From a checkpoint of a small mixture-of-experts model trained on Wikipedia: 20.9M parameters, 4247 steps.
Below are experts of layer 6 (counted from 0) of a mixture-of-experts language model. Rows are named router (the router's row for the expert), up (a neuron's input weights, with its number) and show model dimensions 0-159. Each number is 500 + 50 x the weight over its row's rms, rounded and kept within 0 to 999. Numbers have three digits each.
After each expert's rows: "comes after" lists some tokens at least twice as common just before its tokens as in all text. This comes from a sample of Wikipedia text that the model never trained on. Tokens count by the router's weight.

# expert 5
router:470503426415469453510507612392528496523519535461532482402551588620451554590571554444537480558509503534466508547420514516612537454449459454517536543416507445481524557519546534455536474525430517477416426441470424566475524538533468452576516531524459459500454499498470486542528554542503518428560518602524487531492514411407411543487424467492422555528537578498545467505530545498510482452492491563486480531429523468432516493575449486549450555489404533545536575520512368549423575482524476
up6:443437541517540386534488457548514489460441478475508625447443454468573463486457459457478541538409537565474458500517521413409526512537432451510449475558479485548432537447427465538635426583461401449531488515500512503500495518532562533498500559445483488524493543503550589496515422476479552503442473393423470527414511455426568493510515505609528444538501481649463494488492390507458432525442495467485571506540446492497495437395481577499511461540404493552429496450550500420520520530501509
up7:589501575459562477466482470486486425509483523523461534584560539465495479463472436478503512520411477490523498590483476513476496465502486662437514539502439486519502541545543569414451521511563464526536553408459501423522455538493499550445471520485528423470588510485525482467450590545439430497574404471439542500438367473515461361480577459516507457587619490552446552517446513539557421477480431482394467478483501557542491504526467383490490481495488552439494529432543461482463609467537554
up8:482461493537520479425532501477539534589530472553503572557453487478514474562433492482548524495440485573504567476545493467500406504574471536523529449548496421568432500482452478409594522558520423507513508472440473463551516498443412472425497511445618470450612542469559446501497424408571531543399411411471545475486445460418507465595561535545531523463540504542442514430442456500486531505454538569441478457519490514457476413499626585545527480428413496542478544431558597437478494459470517
comes after: ".", "\n", "=", ")", "|", "=="

# expert 6
router:474502479496436523552476451505490488547511544449456560450594576509574621522519533568556424464554543512537472497582492470437479373517420503506518468501513629557439462478561472548598479537475497431451492476419604432484461539516463431443529529425463418490542485567433522461471521569438563500508548436455585565563489488535552533512473463508419481592539524480411481574503553504448522487556446511568476527490539567441549498508560479413521477443533572423535547486460502522550426602553530
up0:500477515521613455503442410464511541557540436468475581475538520494500433532499519526551523575508517502471456525557449475559544459576546547477550471429496508463406485519432422502441440539472475484507519455475433570497510401554524506469467417550527436446583498510487499583479495578493424562460499499491444475517488443421504536603528498538427509431470544463577538544444450605477445476434472509485400517543398530516505500540530550531435530483534591576524599458599530486396425356532478
up1:444516519449540469494465482453491495461600537516491531485512508522494485431543513515512420511419445610466501555501490550488521507620523467542459506551500414499518619468428521499523454498447497549424460442577475544453443533477504461567684497476441499555569496540599548522508503448481512496491537348415489505428508525441465531508615456545507429544531474535513469571579478504533475517451570486500510531506521484583499491535535492555550412565619542477559603532524556444547530493479606
up2:576540505522479551472481466597474498511462401497561386492550518471582443544504476490574501483514419460402526555507431510504538582565505483397606542495433565509478490456424516521493453492450437616441505500538498518492562567538479470538486486499577469501484550560510571536643421464447534485462447545431468523510492503513555435464559483523536493532433402545481527544521508617483494527499523518502484479522491423526496506562554492523426485469563400561468610500496334478559493452456541
comes after: "the ", "for ", "of ", "in ", ". ", "with "

# expert 31
router:474532522482513551486483443577482510511552464439412517489577529509480477420503544441546468523539534511540595384595462447443500591545513559447425490469513560475513454477494503526493533469437378511556559483439507394489487559490469434432502592450452535471505479550602518483515515571444418515506622472503538501471580450460415454568493549585472350434595517490463461537414462501528438518429529424482483468486465473554444499441554503486511483472437532411466477545478543420531498538565521
up6:434487557554461489485383444493559546462428492420559416472565613461514519515559474467476490572524459460510500438541453407542546391543467498509478537556508598482497504465466532530425457586497513553510461462468421517489466428501439487572500506494520576493484534482461552435557549506481560496537478434451486513488468480480534539436488451519583480532436472434543560568500467501512511369517455518450517593489494627527448428536589510639517435632457486523545468509509500444486414536481586
up7:576496543542537522584545449619466598505472560588408581534491512447504490519554542510438561534531506495384348505456580462539445414443534507513440541526555517492521504490592555450527461559446537526531428471492527506514514554553515538492534541486595509542443512581466487382484538517520547473478497398471582483476431441545543464471553450543485499496500421515531572366464541557531507478476522526520528500482345571541461414534474526562451468484458536518514497586524490559515482493491495
up8:568374520547438490496535476487454444536512552517503421475505514488525500494523501392479529605432450489488588480511432523518547524469523517538486502472385553543466501495488554479497450446466501515486470536465439563548639532466584472474470501579506463598569533417556501546437464482501471489503484496494524447617532473357482453541507426471513558453453499497560506511569426416569416575451462497489524399472559494456519565365524520566511477505450430515464554522588457494528427445574462
comes after: "the ", "a ", "The ", "-", "his ", "s "

# expert 29
router:575406548504409444475546554514503569479430520492463514452491512540509524506524447577526571528488429439532477502523448581509434591539498430456454509429417502436475547537522482531534517475470506541526423467541469491575491430454506503480449374484452527458543535447446488485371606420415500499525499498497525481401419473569573505454436412454506521588410584494491499571519435550496576494509480489445499615523555429458527539539511400507552534557473438542496492465553449448525438494476596
up6:524463568420436529499410417476436452495367483518398585569503533497547515528526538522638473481407523465463536492513619533413472564582407501542491531390413555588580585443450498523481506489461504495429494429520570511476478509501543457483475523470435494466492495501517611476472506504474442564442534442505563472620505484549460484482532529449513571439475572512498539462486521471567455462488504583525462492562506514516430464502378408517490535502478438553559466508523447523569538509496501
up7:452521422475504533469480449522559509473447413403452454503484615486441492485468469435515428595531534541501445501541483543466572489487446507568438452532508505504534500454521592513492484498476483422557584535485618470553394511575462498505486467416454521522438487475505507541481494494487583594326506458469504488545564555419449496557512564570526522495587577531462400468542526480540466479545502545607533516593495521533482510539525471651537470504470448487499589472561542507488560428498567
up8:472549455550529440445462481508458367455496580444416494489645492473487488483564463498473436519510509509496489451604475550569500391512443457490441558502456594491447509452469463467486526455562498534506608469419427449534376504469468467498525465526463440499546545550570478548603411447541468556524502438557436542537490536468513497486511504518411421463537432587453511506552507442560467422449530500497466501453440497525474531474583418641557452522478510460520524511479539446422556462482432
comes after: "\n", "|", ")", ";", "″", "information"

# expert 8
router:464491542463446481575465558483471545524492597484492530482428530525504506492541632513521518512474474373582428511498508525521562527448469495578556511479568492526508569556604505534503486501522590455457469553441434421571442480395449455561563494528575523510497401536443527511514594532415383516526435548503480559547557529551526451407442447532542460447536529441489563506492491560528495481447593474455567500512484605583406410492553474516415522496556484557529506564536578510546494534506452
up6:597518507573500504495532521499472500467492502515513491527460546539485419492412424466542500549553642564471519515476428444481465548499516537501488559517474529479430506461464614486415570576394522526521506472417515440499409491569542423538406469623526430449647524525625537492505530399532481502509462493473547409556462509377497439512525450570466552543523529466502385523397466467461462519509515583504399530534493485493502449539541507533496458505485545487441567492504460530442520528459490
up7:572558404511505512466455506520525541524461576563527419413536549537578435543550489423618490535460527527496462487476415451460472459535442503437527460523514458419498570573466568441602438461357472469478518363515458525390594572536482519490514568523535472496468527538498517381479538479550505502529500568463487505522485495375454594487543496523497515482486525482469428451484456455482545438542508581503427555467541475405496488521426505521543504382484498472468551482482475504480538516386538
up8:432521500437482503473511532492495527558468464485547553405517566482494435463507525490541438470530433506475473457554516441460438480427515539444400403530455466449507468439512517500624532473410433624435501517517503594379467537413513514533438516425502515573471513485475534466474521557476500538485522465476527558402557461554544547519548515450455490482391494528428398490600596553556509401436552525538564533448586507464510428498482462476489555502414565521504499448447504528542587520405567
comes after: ") ", " ", "1 ", "0 ", "2 ", "3 "

# expert 26
router:495511548498430552534497416557466424581538430484451532532575450513361437445500502475544535457451486563469548520477562515581507483473540543385425420462418466387518551445560517526456405503539561525434551414524462548507509471524455506443510526453524501457481464495489479544467429465532547395446436498487525449455507581433402504473586402532447578497502428534561485555418522482506428423542479565451565481481495505528525522541465466562540442516548558535457483438466531547450521387512538
up0:505498533490511520488537542561508472423545560449579466435538502463506491506493554529530520514588452471519528560441525511465497515577427425509422502466480592607506437529524404534545574511463410535548499555429458459449489499513598457568534463532500444553466532584458540366512512467557593473497428484510559488522527390483487616487463471502492481548496423555480371470590492473476404540471484412512550501574512527491488485525435558429524521508512492617444529457460474496563475619497589
up1:485469523585519471530533623598524501552480518545524520455468527407480488535525508512480477552501554516542547423576450505542527406581552464498428458525508604589495406524479593537535507579458516495525467575449424491487454548562513501547521476509451478591487521479542585492535535492472608403506475455503505505513477425409561547456416427517559539561460451570490500584522503479511408416452438442486547482566554541455436520564547545526435514564539522534391537564441451470518446549553568
up2:564528485526503476575492561578445536561435397478567602530359524452487459577505500446547538533501582553489428534517556474480494486396489586585629613541483509517478494583503474399519536469497433414447428435428509417549408463553521490453533511520482503475580516519457493513575591480546478528490487504463501515517493516480495516452427443553457424478460578475473510519420518567416423508493502489479432496452473415452486492588576468579433486487523444505475502516504569472459515449470490
comes after: "| ", "the ", "United ", "New ", "S", "by "

# expert 1
router:481507533497552552443506448519554509519488418513444423512541484383513491464512524519492536554571605521467461390585557472493420481448525552498537541487560480472478448574528426508539498464420506536499504433581525364492407484511490607454494520406560424492416479563544520507532396545516413430469546561567510471576514481520552527469510489495489391472519591501597477468519545486542549545509597509444492546448463441497560490523490574455487482466493566392597507499448484501541421582495501
up6:531504520550528474493487453452394475517590523472471566513470514493436426483530518533561545540440619495435509480539527479495500493524489487476561494504470503493474496377585489424387495482555469487438623560519412495530528536510470508461560484527543542489629540540492516480564509445512443579513432452444521450518519540555446430486596499503462462570526513482433507584486510663468517513440516580527509429539465531528535465455406437572491586539531523468540373552610575478491454486486458
up7:497508413618428492579506435551495558420608485535575503497544561598543379436610482518586500532440535492436468505528555507529520434499522538509472612571478562410512444479543502462533488513524499396438579484497512519498545518477540480533559486501477533511569509561495488460492591476422557575542508515464486393464573517460465478482509522475481398521497508481502500577512463546509465533373476525511518579558487545584465489464425456551452606509401402512520478483509479461452563530557508
up8:455493476500417489522462502497464555479584358540431496460512582556503468472527558560532445494514580447531547506503486452515543485583454470471482514552476506471562450462603505512450525576570477521467585595497549547501446495532436505413549498509457513520541500504437505540494534580453528590555470465495472452505461448518460476461558376530464508515514489629453486523563486490560491444428444512519424528464422632484498508444423413551493562498348482527517454440513499509527429495643536
comes after: "'", ", ", "as ", "a ", "known ", "s "

# expert 21
router:415475564492485593452510518516466443478471492468409533408530390535517455517504456549527574468476525512599614466495504660497513479507483483504504391460438516467481483512598523510534509412536458466460478528530485495413529553495440582454493482494492518412568451557587493516572509540508434502455418538564430453489466540531514460450499593586500454520494429487528535512482548567421450564514403450542497452528470513488422536422537475498489454544514412583470447424431452445561559540468431
up28:479458547496554429455410400586548436547480583551472497470494516508523388486509544488535433497470574538439427424522547461515467472549554551578495552399493502542500523458447482517413537503505500496573586513456552533568507438489551474566550465567441518483538478546428488457488558449648458519399581465482497527604640444504487580523522512519544595547464519498495478528572535513417447500478517530533542524439525458538479429465477496479397471492456535556451482588520482497567456560572491
up29:566454456467522506511436377554548499420546407448496551456607487515530403432611542428467542512516560490414449461502477479496596483548548502558494516535526554535549476529531406457543492496436516534511483493526528507479493573486632490601512504421478475572465494474552526491486615430508639495472518435459553465504537437455475486479468434496534514484549434508603538529539612520524452511469524454493567489541541442481487443495493392538477510442441425506525524509499578416504536488567586
up30:509477505465476531479466484528465573509552481565490569459434504512508480495510612493580442536485565486442510590442428407458513518457476511526551503502455521543562452476479543432428491483497398521493521475473540504476451470540472498470579420473478529549535563555425606439531545469416463476430483416475499484531493383530490624445533463441408506429469521488384476482527529576528511502509514637403522589488428484447591503557463434609413543460489536562590509470504545519561474483524528
comes after: "| ", ".", "–", ":", "was ", ","

# expert 10
router:449441503460537430474474484557447477476530465448546478520399604534449389503512528410583493503462507519524500521518446426473554595447593427518453431528495536578429504476472492441537569574527516457521480584530481420473536449480528472562568554449515558476529569434507435465574480485558516537542483469512435507627476419447563505442531519456583464489562483486464556504545459482471459500543490505549528605546506556585451505473574538533354499556542563536500538442507431458424593540459479
up14:383454557464459439533495543476459470479443521559607538398505566604483531537446615595520505472450493521526537472533580538517587412522498497445435523516456539477533496401495551532538469507469447446504495536494478470483484499553550538474476425614482522445492429519457496609450447456547542471490465452489553544480558595516466528455517448521521449546469517531581534527567534500441545555508419519510577546511420505470488450512528545542487509451401560435503554605491524573437378429568438
up15:476502514460511500564536466398413499476539468559529493408481577531499478424555507588492525539419514533500352487492540542455539364370547482459529571527536439419557514534545610591426427471493453423457523451521505458579482424505477416491466541486502554502479477489518487564526432477499520522508477471560472408476515513521487407517534546493486483437485465523494501471539589539440545574529466622464524445491532444444487595565564488538568555413530526528506522417520439462480516519494581
up16:550553454594559479501527507589553521548579399479509578623501594388494528511613455487508468532551543496433462453465556539513546502493509516536553452516549504440473520475503499450438530550498383492519530488340434382494473504682446490468395486498506551452530516504492527525543542554553553487461447455557528491470459468513523553480531517544448475523537516478518446449514525544422482506456505559467407420523464455543432461503446488565498501474454502508448498533597465426509470465557440
comes after: "the ", "- ", ": ", "and ", "a ", "The "

# expert 15
router:605395464486489521491450533466533469452523492550490564458510489492456464522449455551483434487473487506525411474487453514463445372538490508466490419594465564590478455558593405455625396601502419532552403504394579470480421483575420528441498404512446523481471464513530482433581533560446569515602473449468503452537548469529552537420519576530552448486478519463520554494596535536493486499487509526529521460557474443548458487485486452442503481433527552473485565548475457473480420457502476
up0:458432485572514522451530458521437497608506492483427516502468578418509500463554507487560580565545568573502603520442551597398490532578529547551490475453541535523470507467567600499430582474493457483497493485548475567488496502495457517519564588498456493566517553443530474485558488511406486557518656444491482422529518507486425405443515488549461482539506451580459494554464529458596507610457527509523436499427451471563483486532493480564524408461535378473483431573572536506530527493541437
up1:439409508552577576519631449463568428555465486523503569456476543438444529478552518469480587502457515483443545501522580447499598602453544513528533553452475503535484410506462501576456601565522455500497523518496461486603533397563493519449511438492496470498504545519410469551425413367563408592507510546537512508555454519450504482539480504469497476524534518570530513500448466546465419423455503505487441497498580488477464562391539532507557499566508468483418440426465541538466423513577459
up2:502479485444546443564518454489561518515562422404497470518593539464537512526473534508546501506538564459439551478540590514419426453587508548387549548516517506546651511449505517553504503477557480558419554558575467533532550587531531593524514511432477390558389512602512472505501482469484587435510554458503460434488507456522540586369490549474445515447496441483432420526495513516416443514462594506486511479508488541441426458548568495541484501472408411494501440470499520524461550482460486
comes after: "of ", "in ", ". ", "to ", "\n\n", "with "

# expert 16
router:459511476500540544489511450536528531563634459501581509383529544484543530501524482499552532548545590538485524483591540490429577461436442543414499470496494458425454587543547523512547565480483554463500457447392483520525467537534545547536517583450446567580453467464463536413568513559473469411577580580553497558564480476517502481485428519400516477443551491480510512502561526467545500519453560468548503523455472493463420449568605554570410506404483444451442458517537422567466443428445462
up14:506519430534488437589491556445468480501495444507561564485540475459573449452532538450545403538478520504461487451478491525408517530481525492474479510464552573538520495519452483507488405559496470548495544473466576498471511519473527417479489408475475434505537514545466523437544501478421632474382484433532588472399446453419502563443569453531454433531586493502543474545498537583413501566404547539504449490473505552530561558537472382511424616418458452520506471492601504422518544435514596
up15:521477549452452493486516475510524505568549472461536424557516512486503471511500542513538517555549505519483459530504416429536584498485536512503601526501453482501550545349549461500522547564507506472546568540553499489510497444531445494403552481547590564473482549557487511477413551480557531551502474507488473523511588596591462444586555484490521641469380469454570531569511563550490532386485465561473443564489498545613484537418479417597520449546504553536505527610599495603524518482459491
up16:517347597492470447561467542594473499444461457521388489499528427490522505507482493503489458471435439478444430629535554579448437515531518549595488510566547523487516539488437573440395487447492444486370484486500546475497565520498476520567473479441529436510511542453496526563491499448491524422427487459368453483531469495390463459458484559478462475470499527535445537519520610466511463465476498570529570506536500423488554460531473484543547500447519493432461464432642514453462531437583519
comes after: ", ", ". ", "s", "es", "a", "ed"

# expert 2
router:474579462509523419570486431525500515506454530479438555555482407479559475589565446457411408555511567518539550567461508447529531436594492500549556437513461571559514469517432438500460500511497529437517453541617410604451425509464476508485413424514458506572560626542506550512476520460502500507502446398464433541460477551540592524564441495437597545539528535504482509516594529624442456510552424484561506532462531562475474535440442507515548522466495489506500532478454519450500512569553422
up28:541501449512513542548460510588461437502471470517500466456482496545552563545435513444520459426329444425462539551566506477433431516477460470507554480520484490493453507460494517449507478401536453561436636455453513414485566541519450526473498426463482411502415531581402463435574569558415521411587448571540533489495491442578449458485505536513469508419513456493503460544514476538565467490475526501475597498541550603460505491578393432616486472496473521484496445440476481466493566537518531
up29:430433558557422467520547489534448455501537473484510430434542505505480441542484567441561500526459480480445479468546562547474476420421528564560517470472497442479476524442548541538535406478501471505404431456488485565560532423507500462408514478501494539525511560426469458558557518498534511553477569508388485441444532463543457477423490514498549537439449556538529543488500517541483493592512512590457544441658456451551455430443533387635453464422491466570417475483582502495565453399549532
up30:535363455463556505495547540492479456432487480538491590487531503491498430385514488645499501444528506459360505579513522511472519509501596517453412529487477549499444522399456526581479545560495513467453468526461488431542457572451574483581498424456470419499509630486542565517574440476398561455470453492528488454536505456483497420500557372552496497555469463513568503444482514477483416546505530477500524368501501454547523476576472518510435442552494488454516429583477556453514477488499514
comes after: "| ", ",", ".", "; ", "(", ": "

# expert 7
router:476504418583590457494498502500523465593478442520528553525435542391445535486490429442418541529520437553476499477412500457475463498578507509580509551412480552622532510501485513451491475551488536586421585471522439517439487489486408464476625422537577513534538574574512483489577527565522587550585520457488465421565464509459440579474601586544481545521480459604455491500517554502459556550530522430517549551447516493550512436455445508543437569508476496484466486454452433578544520488472535
up20:637521435473451595565449514534465510471476477551469509412554505498520436541456530468588469499455517496438564456564475450392513583454451450450610423529534556483496519480471592523501519361468424548454473536538520535631534585517568458488514508494518481542474454547499537442491494549444413467506472517468585506493522450446519522437490506412514502544402508435474520524504573457458514482525469490562543524489583522552524582493524493431507452493432429564496505451422528456516607428486611
up21:497509545481450506523451591596427465445550421504485469486536517559444493527520470462637377488423497505457551559489385531490563486407537518532556507589558535459564500535405522521453487432538505452391451504541493530556407540496509550456487533542531453496514468445485568464583452532491537399516582596461517441484485464523459518442569481504524525507390462564547386481474501532601455474544486502426473412483537479524524492578428528523471528489411468554520496545449518489506566440524574
up22:460567436527480477467458467498470489473542535516475545481450585633557543535525502510545462523416466600541549463524476458460469467475488437485479489590520523442384514412408551420425443395520395558434616478564505507474502577512570484430460525484474439543530430477392610459448400474465486500457510531496548495505485499465437447547511569474522546464554553482452405498462513431518546457420517531495509504464541468438464437517541490514480499474438496527554544572584587451576577468500480
comes after: "- ", "the ", ": ", ". ", "(", "of "

# expert 25
router:458514552515539502371450496574464499496389531559509505517605498426497537511458483495535547561483588503501531558462433496442575462459551459435471510526566556497572524484464495504559492359520548497492440552470531534481513431448499632467520367473522569508581451522360504412465460505519595491464529525462467518534446457548439518569547503574495533440529527478531503422561443475555536530529445535570505404528500453552456470534591495460595504411527482558526460502457541419539488469486493
up28:474455493542415332489424510470405465533501457465552551518479504454518365502475418575427502500527501480442449359524474490566515521535442562506447543475529436548449489414513435452472560610428463515506481481515462476538444495437440436536447407541549423521502549474572514543518462459552587565538499422474533512447566499433404436486531547440508402516512519505550459518483588494417477506498501509473454476458501488495493474434549491614500443534468466514547474525521569392480462534503520
up29:440463462442587502511506497553504523430545490512484497502570489505535463561521484547440491499583533465465517500647387577507431414572505527466547516446439505546475442477546469461551420513510500641533474546467550454489504463459478430569440451570494518528439494402489573446566434552516484476565494559559593456544521527573560484488500502457509565483450494487516493544417535527481542432510491534532521527598554550575457489437479485526431581482512568551466620403567443552528511427486607
up30:560490525542418468493506507558468479505469567438586518481436614537473534495437454465539442526477501489460490390521427432497504594530437492526522496402430520536528531518455512433549561498437397649479475514410488449565520501518492505489446511435549535603372574640459490531484529477479412521483463543481583481540484464562390512451480568428536551488411457530499501469498446519445407479511570518431547524514534464438562532492493458551418471483474554504465511457481473519573486508565470
comes after: "201", "200", "in ", "In ", "202", "199"

# expert 20
router:499527536402516444507485481524456523455481533497547468593493468516609507490561535517473502557513494496461500534478461446538475499504489528555554525478505445446471433493391477429372453469547485518567444558419507556503542440537470506537501465605379522658488687469418473502516517468490505531456517482377484509515566567576503530538483462523502519517498478517439464439532546512439552440485441561458481571571504573466453535540435515478469525483443522402449466554426563520612446466484481
up0:518493523448494561483468497556480512472504581513414419525531475551497526453487464522509415487488458442478535444519353512481527511449544538479575485490470497442546496515569576392504491519392507493472493427483509422446522538444499466485402494503518487545523496497563661488494522606567532474519543391478535522520476510473474593445517385524500500482458533478476379518550539514502518501576471471543468448431452505565423522630552485544519511501535561541517601613530503544510539544385591
up1:483505515549443546544419410478544520503531428454447503497441449463549501476436479493512491447531530481513454405550472474460598462544465489495470528421480492458493496409451480543508549555464544502354569496552565515559448364571566490491427491445491530427501361472457447588469495430481468479539540528491532500571557477503458527529447593499448574472493559535551509516539496703475460503462513520506509456528538551480494398511538527563488449499469557485532501493538518401416481585566490
up2:608478442475549537410531411473443521512528488479455546526579479532490468464531546562497576497426588446492528621536426524467459460526486559409520554471448564409555527506584505423510518478536430516518570512491466387432414563474507486445512494494424494440499481580567527439644548465510454571553471465557436454550450487499455470494508503516540498396506528460504476499466473541557486476448574513493454521420482500509517500543391509594371538570528560528501552484500512569530488441523420
comes after: "201", "200", "- ", "202", "199", "198"

# expert 3
router:575522478467449401544519510454405436490482485444402491508423474416504427540437441492507513473485522431505516511437538572518605509439549507478511500493424482530536436490547469545454574562480532526453535538499498535524470406494453476504512482565501429477450521425461528563487452575404559575555433505519467534419461532495442445441503453536492443521497498546579590489491430498549473601543434431459503365464494469504423573421513599399465529533477429495577431471446547530542563487590474
up0:462425486428549591511517455559411525624527544507512532531480505464492569566461599523464501561504488460539500397504490450338453495455491503430432431509551538451543512502564431501531460531537482529442466576493555402452469466445401584404442434409521565515518577519494578462555550554529531531492474589468504420454563497506490409590459537508504567472472450465475470495518497573516491450413493490510525589569495531525523461500458486513460528522469591518488529490588510510460482573403502
up1:542520483506488490480470536594451545566543611557527488496571540584505479478548486509564437533490498548479507477531414499440430506458436523483463465416482460383561555473498488446496527470427455497500448399411457446468422496504537482400477432490503534523593529550551479492513482516539398469568522398476534473563533480507497621489435559542541498471563534547369496535500519459472451459511442594512526599580432479422572515593457457550443457399458544516429536484491444484547516447491455
up2:534481426548524535470455486585509556558597536664478546434583494497519498433466462530621580471497500597484483448483513504394513532532472519476435425540509485387481546479518473506404451564524461527494572462499506475440468511431499493473453506449459584555486496528540548431514446454458601463443563424477564480524419427515530614552471500590539476529462427582526486483449496462563455493535554550563497524532507556407538461495489460586463490480475452575454560518490539499503547579537564
comes after: "| ", " ", "0 ", "1 ", "0", "1"

# expert 13
router:574558455528510491537549449472485408435520377502486523548521467575473477475456535592464461475506390469586547621465540515532397500464417470480508491557495441450485536521534502547437533532489533421458550525547475521565526445547493471433451508446511485425453444463497492558535531460578529387459466430531624480487581563478424532477498434451482614480493420490559496422482474452458483400548549514615519467531587435451511525576485516517490528479518566549510481460541494459586546548538552
up0:592516452504492509494527478560448532533640427547457469513569572450502495600499392493607475468445601455437482505558460455501504499553488595449539477503450498462491498540473598444479488525561527567527502407492416472570429491562529473430460489484533476484530497473423565564541516523507535542505574534494528426513443523541495457471581447456564598481491522463548515580454509476541413423496403567461502461372499590531510456537482442496534513485414529494454515465617459500495409492430497
up1:473445573491479418498365477574476494485496540519405590500515535426540452479496521484569490505541506407501570460488486451458542452571510440546489497497513469555537424470529471549542526506523512564534489547508430515474478539431457535474466522487553423565480529555453471443569474474479486542484450417538480468459499416530412483550554489545527506557481479587419437565461495490534551567487569519454576403442392640523466468366526528542500516585403533619542452561506576480526434521541480
up2:456459530533568462543531523465561529492511547532550511410438446431484431508540495588485462574469553419452539461564551528446472401443515547472517456534510583464435536442506551515452470627593485492572479464436517427498409400477475423484517393490464533507477529526537560480590567519453526567509451385470522365526508449488456485504557447531462539457518549522498490492547546512495420499440435526454524475450536511534428438456493435593405451528398561521541481441556494527511544552443528
comes after: "\n\n", "\n", "\"", "of ", "- ", ": "